config.toml
num_hidden_layers = 14
hidden_size = 128
n_experts = 256
experts_per_token = 4
d_expert = 48
d_shared_expert = 0
hidden_act = "squared_relu"
moe_layers = [0, 1, 2, 3, 4, 5, 6, 7, 8, 9, 10, 11, 12, 13]
router_score = "softmax"
normalize_top_k = false
routed_scale = 27.9
balance_loss = 0.0104
balance_bias = false
router_z_loss = 0.001
router_bias = true
init_std_router = 0.00684
lr_router = 0.00106
vocab_size = 1170
norm = "rmsnorm"
norm_eps = 1e-06
tie_word_embeddings = "early"
optimizer = "soap_variant"
learning_rate = 0.00511
beta1 = 0.95
beta2 = 0.95
batch_tokens = 131072
max_seq_len = 1024
train_tokens = 490500000
max_steps = 3743
dataset = "wikipedia_en"
Below are experts of layer 3 (counted from 0) of a mixture-of-experts language model. Rows are named up (a neuron's input weights, with its number), down (a neuron's output weights, with its number) and show model dimensions 0-127. Each number is 128 + 24 x the weight over its row's rms, rounded and kept within 0 to 255.
Before each expert's rows: a language model's description of what the expert responds to; "gets" lists some tokens that make up at least twice as much of what it gets as of all text. This comes from a sample of Wikipedia text that the model never trained on. Tokens count by the router's weight.

# expert 55
The and years. The article the after prepositions, year prefixes like 200, 196, 201, line breaks, and term in political office contexts.
gets: " the", "\n", " 200", " 201", " (", " 196"
up18 [125  99 141 194 107 125 108 113 139 134 116 157 110 121 137 139 120 120 145 101 109 137 116 126 133 133 144 113  98 138 150 158 129 144 128 142 135 137 154 138 133  94 118 138 124 102 136 143 128 154 132 118 104 178 125 171 144 153 126 117 107 126 161 143 129 157 110 108 140  97 138  84 121 161  64 115  89 134 115 136 105 120 173 155 151 153 153 188 163 100 104 108 105  94 146  98 112 133 100 127 142 155 101 119 131 105  90  96 122 134 118 108 142  91 173  89 140 117 120  91 143 187 166  98 172 136 129  96]
down18 [110 128 107 162 171 127 100 148 122 106 151 134 142 119 126 108 166 128 115 133 119 119 112 173 143 125 103 152 137 120 110  86 104 134 125 164 129 158 132 122 143 103 126 119 156 138 145 134 100 143 128  98 128 116 136 129 137 160 120 198  96 119 130 122 134 139 142 149 173 135 149  97 132  99 145 127 148 155 131 170 158 117  83 158 204 154  95 107 105 143 136 112 142 161  97 116  81  84 140 118 134 117 106 135 114 145 121 127 113 126 150 140 121 160 161 124 132 155 173  49 125 173 110 120  99 122 131 145]
up19 [154 115 125 133 137 130 115 123 135 132 123 104 112 130 133 107 127 108 162 144  78  98 169 133 117 103  83 140 109 117  95 144 123 122 152  91 102 133 145 139 119 126 133 105 127 161  86 129  94 110 114 156 109 157  60 147 157 150 105 131 154 103  99 182 150 116  85 144 140 100  86 154 133 128  99 119 175 144 103 125 127 144 158 111 142 122 112 160 119 144 104 166 148 154 139  92 165 154 124 149  93  91 149  80 180 124 122 120  74 143 104 116 120 131 102 116 129 139 136 146 155 131 120 150  98 133  95 129]
down19 [121 125 130 178 156 117 102 155 174 105 143 108  73  75 156  96 144  80 124 102 196 109 159 162 148 121 143 139 182 152 145 115  79 133  80 139 140 110 119 110 105 191 128 145  84 109 129 128 141  98 133 106 147 111 165 169  70 158 164 157 155  92 151 126 117 128 109 132 148 140 123 140 129 128 146 124 146 141 125 124 113 119 115 157 116 105 145 118 113 122 134 122 127 141 118 138 155 146 107 151 121 156 104 139 121 144 138 156 127 124 101 138 101 118 123 140 154 115 110 129 159 142 115 147 131 114 103 109]
up20 [107  94 114 104 112 146 165 102 112 126 129 136 131 136 136 100 103 121 130 110 145 123 143 108 108 134 137 148 132  69 135 137  99 136 126 148 112 120 111  98 115 101 131 126 148 120 137 104  88 102 152 140  91 182 144 150 132 103  95 170 160 132 138 150  90 117 123  88  89 105 109 146  93 116 145 136 111  82  87  96 163 137 168 115 175 116 153 134 134 151 108 129 110 135 137 113 180 137 146  54 140 145 140  97 140 168 133 121 137 154 135 117  95 115 145 106 152 102 135 109 155 153 109 127 171 102 101 102]
down20 [141 102 121 108 129  90 108 143  84 124  83 107 143 160 113 153 121 142 139 143 148 147 164 140 128 162 152  87 128 101 134 145 129 136 141 138 139 145 193 130  82 136 128 111  97 126  86 131 128 119 141 145  91 143 121 152 122 146 125 132 165 162 155 117  97 129 112 131  97 102  68 105 137 135 146 116 158 127 148 125 143 158 146 113 109 122 119 114 131 124 133 147 148 135 108  68  99 106 167 171 121 178 133 155  85 116 141 130 136 151 129 143 108 115  98  84 156 108 110 121 152  99 132 180  74 113 152 118]

# expert 54
Verb and name pieces. Pieces inside verbs and names in plot or biography text, such as ell in tells, ind in find/Hindu, possessive 's, Sh, follow.
gets: "f", "'s", " Sh", "ew", " follow", "vi"
up0 [100 121 117 131 154 150 129 119 108 131 135  95 129 132 124 128 132 104 124 152 153  96 116 131  85 153  98 124 149 134 194 145 147  86 130 150 143 135  97 121 117 129 144 151 118 167 114 121 126 142 137 166 134 130 114 134 152 112 155 136 107 129 110 101 128 117 104  79 146 102 134 120  67 107  93 101 114 124 126 148 125 178 179 162 130 121 161 106 128 106 153 161 162 142 105 128 110 127 106 134 122  96 128 117 172 156 119 136  92 103 148  89 159 113 176  63 138  93 186 120 107 109 167 111 130 134 129 124]
down0 [117 117 109 140 157  97 143  96 145 138 127 148 166 162 154 124 150 140 166 131 136  99 126 128 130 128 116 144 124 133 136 144 153 138 175 145 168 129 133 124  94 102 108 120 136 139 127 113 118 139 127 100 135 124 133 139 123 112  68 117 118 124 121 148 181 133 101 123  66 159 110 108 155 111 116 173 123 118 127 138 129 147 191 123  74 132 128 114 188 158 103 126 126 122 161 103 147 151 122 114 102 162 146 151 156  97 116 125 160 116 135 108 132  85  98 141 163  72  88  74 154 143 140 157 110 143 139 146]
up1 [146 103  93 133 131 143 162 100 141 149 111 132 108 124 120 127 133  85 116 140  79 177 171 131 156 150 149 105 161 130 141 122 102 126 104 102 120  98 126  97 102 158 119 134 109 102 176 122 134 167 191 106  99 152 129 121 182 147 116 109 146  77  88 118 109 110 105 121 113 112 124 101 131 134 129  75 153 186 133 122  93 102 116 149 120 104 115 110 138 123 127 159 132 141 121  79 146 132 116 107 138 111 111 120 126 134 142 144  88 109 161 131 141 161 190 108 150 117 117 128 119 148 129 139 104 118 140 164]
down1 [ 93 130 151 116 139 125 137 129 129 144 114 160 126 152 116 104 135 146 117 161 126 117  96 148 104 127 128 123 108 123 148 124 122 167  98 146 138 145 115 157 135 101 121 144 141 161 146 134 138 167 145 111 114 132 180 200 136 127 141 148 128 114 118 171 127 113 124 118  84 105  94 144 114 105 125 128 194 138  85 140 127 141 139 108 130 193 124 151 165 106 135 104 137 181 111 168 130 120 130 126 123 149 122 166  97 147 170 136 158  88 156 154 107 105 145 114 175 149 155 106 135 163 138  96  83 116  97 136]
up2 [135 128 127  99 113 148 112 100  87 158 128 138 111  93 112  99 173 170 134 109 163  95 117 138 102 117 192 131 116  82 138 119 115 108 104 106 156  99 110  82 147 165 115 121 150 144 164 143 147 144 129 163 117 130 118 142 141 142 153 161 103 140 162 129 120 138 151  90 139 123 125 102 141 118 115  79 111 107 148 140 163 137 121 102 168 127 103 174 113 126 186 122 102 130 110 122 129  98 136 161 111 120 104 156 134 165 153 107  95 115 107 121 160 115 125 145 166 133 154 166 161 143  95 106 114 160 116 110]
down2 [ 51 151 127 126 154 122 144 122 126 120 113 151 116 156 121 120  73 132 128 104 122 162 113 101 110 149 133 143 136 147 126 181 150 175 116  99 123 101 122 134 157 123 110 141 114 111 137  94 172 123 126 165 109 167 113 123 147 128 183 123 119 110 109 112 174 123  87 125 139  99 155 142 123 132 152 138 129 155  84 108 128 154 135 121 132 131 129  92 100 121 145 135 137 132 101 131 138 107 106 142  38 144 172 126 147 116 127  90 122 114 138 137 130  98 110 111 117 143 111 105  98 123 152 162 165 175 136 150]

# expert 70
League and fell. Initial L/Le in sports tables (League, Linfield, L for loss), plus ell in fell and our in court/course.
gets: " Le", " L", "'", ":", " (", " T"
up0 [144 133  93 146 132 142 167  90 157 126  94 123 103  91 109 177 137 111 115 132 148  86 143 137 137 149 108 116 103 131 136 131 184 108 150 162 133 107 136 133  85 140 158 165  86 112 170 123  93  78 171  96 159 131 145 110 100 140 147 123 129  76  96 160 159 119 107 125 105 116 115 129 148 121 149  87 162 131 132 151 153 120  90 121 125 116  79 137 119 115 153 131 130 163 100 104 160 148 119 148 114 109 107 108 129 133  84 123 131 130 112 145 105 147 103 110 126 121 113 125  81 125 135 140 128 131  86  83]
down0 [135  87 114 102 117 132 135 173 128 139 194 121 135 125 112 147 135 142 123 148 127 125  97  86 136 112 129 138 160 115 124 135 139 137 131 130 128 183 154 131 105 119 153 120 118 108 116 102 140 123 115 131 124  89 145 131 128 114 107 120 143 155 117  97 115 180 124 154 169 133 155 155 107 126 133  93 152 137 105 130 197 101 139 102 178 115 128 173 146 144 141 171 107 140 103 144 108  75 150 129  87  93 145 107 163 128 183  88 133 108 145 121 122 106 113 172 125 166 128 181 141 127 124 115 142 142 102 144]
up1 [140 132 158 124  82 132 142  83 152 143 116 135 109 106 109 125 184 144 116 126 130 139 109 114 124 104 128 116 117 154 130 157 168 116 139 131 131  88 151 103 120 113 167 154 106 171 156 101  95 130 157 109 127 129 149 163 105 166 141 154 129 159 160 125 218 153 143 163 159 100 149 127  95 119 128 127 118 115 126 137 140 135 118 174  96 133 122 112 141 127 115 166 147 127 149  98 122 105 157 137 115 133 128 127 124 103 114 138 163 156 139  80  89 125 108 142 148  90 187 117 139 158 169 122 158 120 136 113]
down1 [ 78 147 109 149 171 161 149 110 127  92 193 167 147 141 142 134 134 119 139 127 136 115 133 132 165 134 126 157 111  85 145  97  82 109 126 146 106 169 149 141 114 146 105 136 161 130 183 101 117 140 108 144 132  92 147  59 127 143 129 119 114 111 121 143 136 111 153 126 106 126 134  95 167 152 100 111 124  76 141 114 130  87 123 139 143 133 149 105 117  86 155 125  86 155 143 116 117 155  80 166 121 129 153 129 150 140 118 136 102 150 143 139 102 158 133 115 155 165 133  98 147 133 115 125 114 153  91 130]
up2 [136  99 143 153 113 123 151  75 143 104 162 116 150 122 112 136 122 113 151  96  98 133  89 112 115 139 137  99 130 149  97 146 162 122 132 162  94 107 141  89 126  96 170 110 185 151 124 122 132 152 124 170 137 138 127 150 102 128 124 175 111 118 119 157 131 137 124  97 112 126 147 145 118 135 138 110 149 127 163 143 145 163 198 131 118 121 156 103 121 139 165 141  93  98 138  91 162 158 182 140 125 103 163  98 117 140 111 132  97 150 114  98 160 111  95  73 117 116 121  95 146 114 110 135 104 104 121 151]
down2 [124 135 137 169 150 137 139 140 101 170 115 113 121 125 170 119 134  96 103  71 136 103 112 107 112 162  85 135 132 233 116 126  87 110 141 156 115 135 129 112 121 134 118 128 125 135 120 158 113 161 129 104 129 150  95 160 110 120 106  92 134  98 100  94 120 111 149 137 134 129 110 142 140 109  97 161 188 133 148 113 106 195 139 149 137 145 144 138 130 163 115 137 120 102 154 178 186 110 138  90 126 133 125 128 112 147 128 140 128 135 157 103 115 113 123 138 131 124 131 131 135 151 109 147 173 122 120 130]

# expert 7
Climate and spacing tokens. The ate in Climate data headings, blank spaces and line breaks in tables, and word-initial pieces like f, J, ex, dis.
gets: ".", " ", "a", " f", " J", "s."
up1 [143 109 116 121 170 134 144 142  90 128 160 112 122 116 129 124 145 139 102 113 136 119 103 126 109 123 125 140 146 136 152 178 137 118 134 156 115 115 137 136 141  88 110 110  76 129 126 182 148 172 110 143 108 142 112 101 125 126  95 113 121  91 137 182 111 156 110 121 116  98 142 128 100 132 133 120 126  92 144 152 142 131 182 142 160 145  74 119 101  94 151 150 150 157 143 125 106  91 102  83 115 166 132 119 116 102 119 126  60 165 136 132 152 113 193 126 126 113 114 122 143 140  73 103 121 109 145 100]
down1 [ 94 136 116 108 127 139 122 144 187 136 112 185 134 111 124 130 150 148 123 126 110  69 129 111 131  89 150 160 110 110 117 137 133 155 122 142 129 158 125 113 106  94 105 101 130  71 118 151 107 139 113 120 120 152 132 165 138 154 198 109 139 157 119 136 144 128 143 139 126  79 171 129 104 145 117 150 164 126  92  80 157 136 157 117 151 160 139 110 157 100 145 141 106 138 161 132 177 132 132 140 146 116 137 150 164 121 157 129 166 132  92 128 140  94 159 135 116 133 134 118 130 129 114 109 142  99  92  68]
up2 [143 142 136 100 131  89 121 123 101 122 127  96 157  94 117 111 167 106 188 104 147 119 117 100 134 157 119 118 135  94 165 187 115 125 121 102 131 165 127 115 140 116 131 102  97 176 136 154 153 125 173 112  95 114  95 116 137 127 141  74 121 120 115 190 135 142 150 103 134  89 102 115 145 147 116 112 124  87 129 134 109 146 167 147 136 108 155 126 137 121 131 115 135 156 126  82  87 174 162 122 119  96 155 122 141 136 136 152 104 103  91  98 186 145 141 130 127 162 112 147 114 124 103 128 125 155 131 144]
down2 [141 121 102 129 137 114 135 123  87 139  92 123 141 136 147 118 123 125 126 179 123 118 118  75 111 131 123  69 124 104 136 105 139 103 118 177 100 156  75 127 117 105 128 111 123 109 152 154 147 125 130  97 155 101 162 140 152 154 111 123 128 115  99  98 158  93  99 138 151 106  88 152 110  86 134 138  78  93 177 149 144  93 139 110  92 118 136 108 165 156 123  69 134 129  85 126 150 148 114 127 120 124 114 154 154 102 138 117 107 124 138 148  94 117 120 188 137 146 146 138 118 116 117 127 138 131 116  75]
up3 [ 91  88 108 154 127 139 140 106 145 142  70 106 112 146 123 117 122 143 171  98 103 150 121 162 162 142 105 147 104 128  92 154 135  64 130 159  84 119 121 153 119 106 127 119 135 117 179 156 130 148 163 105  61 150  96 113 138 111 133 164 130 119 123  89 103 117 118 106 124 113 168 132  97 138  88 117 142 163 142 146 102 155 123 135 126 172 125 145 153 111 124 174 107 140 143  95 102  94 140 156 102 102 101 133  73 126 137 141 139 140 107 130 158 131 108 119 117  87 123 159 126 125 143 123 125 132 120 120]
down3 [103 126  88 152 126 125 107 136 120 160  68  96 123 166 138 164 158 136 124  92 112  87 102 131 107 125 147 132 118  97 120 175 106 115 183 112 133 125 124 132  92 117 107 124 118 138 137 157 138 119 108  96 149 126 132 115 129 113 131 137 153 136 115 135 166 106 144 103 110 181 150 132  90 126 113 150 128 143 149  78 185 178 189 141 135 124 149 149 118 143 107 125 144 119 161 140 121 106 172 143 124 103  94 111 121 103 103 139 121 115 117 104 134 100 138 108 120 189 100 153  88 155 156 137 151 146 127 119]

# expert 25
Sentence ends and line breaks. Sentence-final periods fused to word endings (es., s., o.), plus line breaks after headings and list items.
gets: "\n", ".", "s.", " |", "es.", ")."
up18 [116  85 115  97 119 149 102 100 121 158 147 121 118 138  75 143 146 124 151  72 142 122 115 116 138  92  93 184 162 140 104 104 103 113 130 145 125 125 140 166 156 141 165 135 149 141 127 168 138 161 209  95  92 132 125 153 140  85 157 126 149 135 114 120 178 129 139 125 148 153  97 114  99 163 114 118 137 131 138 138 160  77 126 154 127 123 113 138 125 120 117 129 133 136 125 122 131 134 124 116 173 132 174 108 137  95 168 132 127 133 144  86 120 134 141 152 122 163 169 153 151 133 105 114 112 143  93 112]
down18 [ 93 107 127 111 106 170 149 112 181 164  89 154 122 123 138 116 146 124  92 162 133 120 146 119 110 145 135 125  80 162  99 115 137 123  91 116 128 145 125  97 121 161 129 100 139 112 117 143 120  97  73 136 102 181 105 113 101 150 201 153 155 113 135 101 130 132 150 128 105 113 111 122 119 111 135 140 134 133  99 165 177 156  88 125 138 125 164 165 101 116  75 117 134 117 138 123 169 159 119 154 112 106 135 157 113 143 101  95  97 149 142 128 118 127 134 140 129 150 100 140 123 108 103 120 142 148 167 161]
up19 [102 129 103 121 101  92  83 108 148 123 101 136  83  81 132 125 163 128 138 116  97 143 127 105 133 119 114 118 136 149 133 156 133  98  96 170 129  85 147 174 155 113  93 124 123 138 174 120  96 128 126 118 105 107 153 148 182 132 106 154 133 123 170 107 130 145 160 141 138 133  94 136 152 162 101 131 159 128 190 156 173 116 142 144 138 143 138 145 108  86 194 135 120 126 146 108 109 141 116 167 134 122 145 110 119 113 111 130 131 130 110 163 121 108 127  75 149 127 163 157 155 132 172 135 121 128 134 117]
down19 [ 97 123 122 118 142 175  48 152 136 159 159 115  71 120 131 106 122 103 136 111 153 113 160 133  99 122 124 147 144 132 187  84 139 156 141 143 141 100 140 142 115 118 125 147 111 150 123 140 110  95 149 103 125 109 169 142 180 124 147 103 125 115 107 143 134 132 137 140 105 139  96 118 137 181 133 124 105 103 103 106 126 146 118 108  80 136 100 140 157 166 109 115 189 139 108 142 124 116 106 107 114 124 115 170  84 137 130 165 116 138 153 148 121 134 136 150 107 164 104 154 135 115 121 143 182 117 129 121]
up20 [166 169 124 159 122 132 127  80  62 139 123 102  67 137 141 163 165 163 117 133  93 107  86  98 192 152 104  99  85 154 127 116  58 121 123  99 119 170 135 135 162  89 127 158  99  91 135 120 121 103 147 112 162 111 158 125 122 139 135  41  97 182 139  78 141 144 125 124 121 135 147 134 116 120 106 140 113 125 142 118 142 134 136 150 129 119 127 132 122 144 161 138 133 129 123 155 128 117 148 123 137 136 139 125 145 134 132 142 109 124 121 119 130 120 136 148 130  99 129 120 130 127 119 114 128 122 140 135]
down20 [110 137 120 127 121 154 133 143 122  59 101 121 136 157 176 143 157  89 125 154 111 102  95 111 140 126 141 115 115 139 152  84  97 137 135  92 122 130 136  64 114 120 135 125 158 126 130  96 132  67 138 137 106 110 167 161 127 156 112 138 129  88 107  96 161 149 141 126  87 160 144 105 125 124 169 144 157 130 115 137 137 109 111 123 140 105 152 104 124 175 132 141 108 121 122 109 130 175 155 137 129 113 120  89 134 116 166 116 119 142 121 167 140 150 103 158 144 139 136 203 102 122 131 104 105  98 114 108]

# expert 0
Mid-word fragments and initials. Short word-start and mid-word pieces such as c, kn, Will, cap-able, ral, ity, igh, often inside longer words and names.
gets: " c", " p", " N", ")", " He", " V"
up1 [136 133 139 140 113 153 103 168  73 128 137 138 127 128 116 117  95 149 170 124 119 138 126 144 147 123 119 124 134  86 175  90 101 110 134 138 116 129  92 112 155 120 140 101 158 141 175 161 161 123 144 150 107 121 106 126 133 150 100 125 100 117 124 149 147  92 111 154 138 130 148 146 166 174  98  70 151 125 136 182 126 156 138 158 123 127 137 174 142  64  89 122 103  87 161  97 128 141 145 124 137 103 131 138 120 128 149  95 156 160 123 104 135 161 128 141 165 105 123 119 104 129  92 138 151  94 110  92]
down1 [158 150 118 117 115 101  62 126 116 158 120 126 119  74 127  88 150 157 112 112  57 102 139  77  98  94 127 102 151 100 126 120 148 125  99 132 121 163 135 166 140 142 136 130 173 171 127 124 160 162 111 119 125 147  97 139 116 121 150 117 101 127 159 172 113 104 125  99 160 126 106 137 115 124  83 124 103  80 160 117 137 149  87 139 131  99 125  97 168 119 141 144 137 131 131 105 159 143 118 126 119 142 158 129 152 109 119 127 125 134 134 158 104 132 174 121 114  98 134 141 162 124 117 114 159  87 151 110]
up2 [130 134 126  93 138 150 160 126 119 161 121 169 106  91  98 102 125 167 159 119 122  98 146 143 156 125 140 145 123 134 105 127 172 127 158 121 145 127 132 127 179  91 120  78 111 131  94  95 137 142 138 138 128 138 149 149 124 104 159 123 139 125 142 104 110 143 109 112 148 111 150  97 116 127 128  85 125 166 116 117 156 112 143 154 143 169 114 145 123 132 146 126 197 156 129 140 186 101 138 127 156 135 173 142 131  94 110 171 104 153 159 107 149 148 167 136 109 110 102 111 134 106 123 103  91 109 134  58]
down2 [124 148 166 132 114 162 114 136  93 173 169  85 115 149  90 142 138 140 116 155 107 125 140 111 107 126 144 155 107 102 123 158 145 138  83 153 121 157 161 136 149 123 107 147 105 121 114 151 169 130 115 125 134 155 121 141  90 135 143 118 104 138 184 107 124 126 152 108 106 122 143 155  97 121  96 149 126 166 129 113 114 126 114 131 126 182 108  92  91 157 143 100 121 114 113 131  95 130 131 153 118 112 148  88 124 159  85 169 131 137 124 158 158 160 152 138  89  85 172 128 152  92 125  97  93 104 122 168]
up3 [160 149 121 127 124 108 141  92  83 144 137 116 120  76 144  84 135 156  91 159 102 110 102 139 110 100 130 115  96 119 153 139 162 111 108 110 158 126 173 138 148 130 119 140 129 159 107 147 143 127 111 125 118 143 174  95 110 127 114 142 140 150 160  96 105 162 154 169 142 137 172 148  77 129 142 148 113 128 114 124 119 131 155 156 162 119 125 134 126 112  91 111 117 112 135 113 152 115 146 124 205 123 133 155 124 148 119 114  85 161 122 119 134 122 161  89 141 122 161 180 123 122 110 134 117  75 102  84]
down3 [160 136  87 121 151 104 119  94 127 121 151 118 133 151 129 146 116 158 128 140 182  93 136 126 114 132 170 142 117  93 116 138 147 115 166 148 101 145 150  96 150 120 122 108 129 134 142 142 137 155 141 161 114 145 129  96 162 104 148  93 147 107 136 172 117 140 110  96 123 114 133 128 132 151 119 114 115 146 105 104 114 136 123 119  98 128  98 122 127 179 121 173 101 127 113  92 120 157 160 213 121 116 173 104  87 118 182 147 122 113 155 119 144 160  99 103 165 130 172 144 150 151 161 145 147 130 166 130]

# expert 58
Sentence-ending periods. Full stops ending sentences or following a year in citations, such as "(1986)." and "Franks.", plus digits within long numbers.
gets: ".", "s.", ").", "ed.", "es.", "6"
up36 [156 127 178 144  87 147 136 111  81 163 173 130 128 107 121 138 107 131 171 117 143 121  96 121 126 144 130  93 126 148 140 146 120 140 123 142 161  89 175 122 114 135 143  85  85 180 143 127  90  91 135 125 134 124 128 139 154 110 164 130 112 133 130 143 149  95 144 113  94 104 127 169 105 141 184  79 129 121 135 133 142 164 110  96 151 131 112 143 116 129 168 155  99 182 113 156 154 127 170 136 129 117 112 108 104 133  99 141 113 119 151 145 161 153 114 107 113  96  76 125 118 138 105 126 156 143 119 107]
down36 [107 137 109 140 127 124 144 124 130 129 113 131 103 133 143 183 122 140 120 157 114 126 180 144 102 109 114 138 125 106 124 154 144 198 127  68 109 126 145 150 150 150 104 127 159 130 124 150 150 153 152 126 132 119 162 126 151 134 136 148  93 125 131 121  76 121 150 159  66 113 118 151  92 118 143 131 166 131 138 136 102 114 107 145 145 171 140 134 164 134 149 185 116 103  95 148 176 105  88 152 162 117  79 121 121  98 110 150 117 139 119 168 116 108 148 136 134 152 111 112 146 125 170 115  77 130 113 125]
up37 [119 157 109  96 161 100  91 129  83 150 113  90 105 104 193 140  87 139 171 132 120  72 155 173 113 136 132 108  32 111 124 128 149 144 108 135 117 115 141 147 131 118 130 135 133 136 100 142 120 106 118 129 167 100 129 142 113 144 109 121 146 140  99 129 164 130 128 119 128 125 109 129 153 120  98 115 124  99 116 149 147 122 160 162 139 135 103 185 139 130 135 110 124 135 130 154 109  99 140 113 106 137 153 113 112 103  53 145 107 138 125 139 131 125 127 129 132 166  98 163 137  86 102 134 135 125 100 123]
down37 [114 190 151 121 134 148 136 104 117 109 152 146 147 105 132 107 120  76 129 122 199 162 121 128  94 159 130 125 140 151 156 144 136 113 125 154 139 137  90 116  87 122 155 129 124 118 116 113  80 169 142 169 162 124 119  98 125 152 157 142 110 109 154 157  88 130 133 123 149 122 105 123 149 139 131 149 118 156 137 155  83 118 126 135 125 112 114 134 148 159 115 155 129 142 122 151 164 145 140 134 104  92 120 141 107 127 142 134 119 165 144 106 145 110 150 101 115 143 177 139 119  75 162 118 130 150 210  93]
up38 [142 113 149 106 106 130 153 112 135 138 106 137 149 112 128 116 150 152 108 126 114  89  97 182 117 124 133 151 104 112 141 155 118 110 131 193 101 110 128 100 157 131 114 134 118 126 167 109 122 118  91 129 120 129 144 152 124 124 153 113 146 128 144 164 105 123 105  94 110 106 132  92 144 180  94 140 101 106 134 133 110 101 123 160 117 162 167 155 143 107 148 137 100 144 155 154 133 130 152 127 165  90 121  50 161  92 119 178 112 125 150 101 195 112 145 135 163 119 143  99 145 113 108 144 108 157 123 122]
down38 [147 145 151 126 187 103 150 172 142 116 136  96 127  57 173 137 125  98 121 143 132 138 101 114 114 138 135 108 143 108 122 141 131 108 121 133 103 138 118 184 122 133  96 110 118 107 163 127 144 123  89 154 117 104 115 127 126 134  71  98 116 101 120 127 133 104 146 136 114 129  97 103  83 136 112 132 123 198 132  56 114 107 148 125 118 136 128 119 129 126 107 128 153 124 124 136 141 137 105 153 102 101 152 139 131 150 154 131 109 151 120 169 104 154  72 150 143 133 118 130 141 140 127 119 109  69 104 180]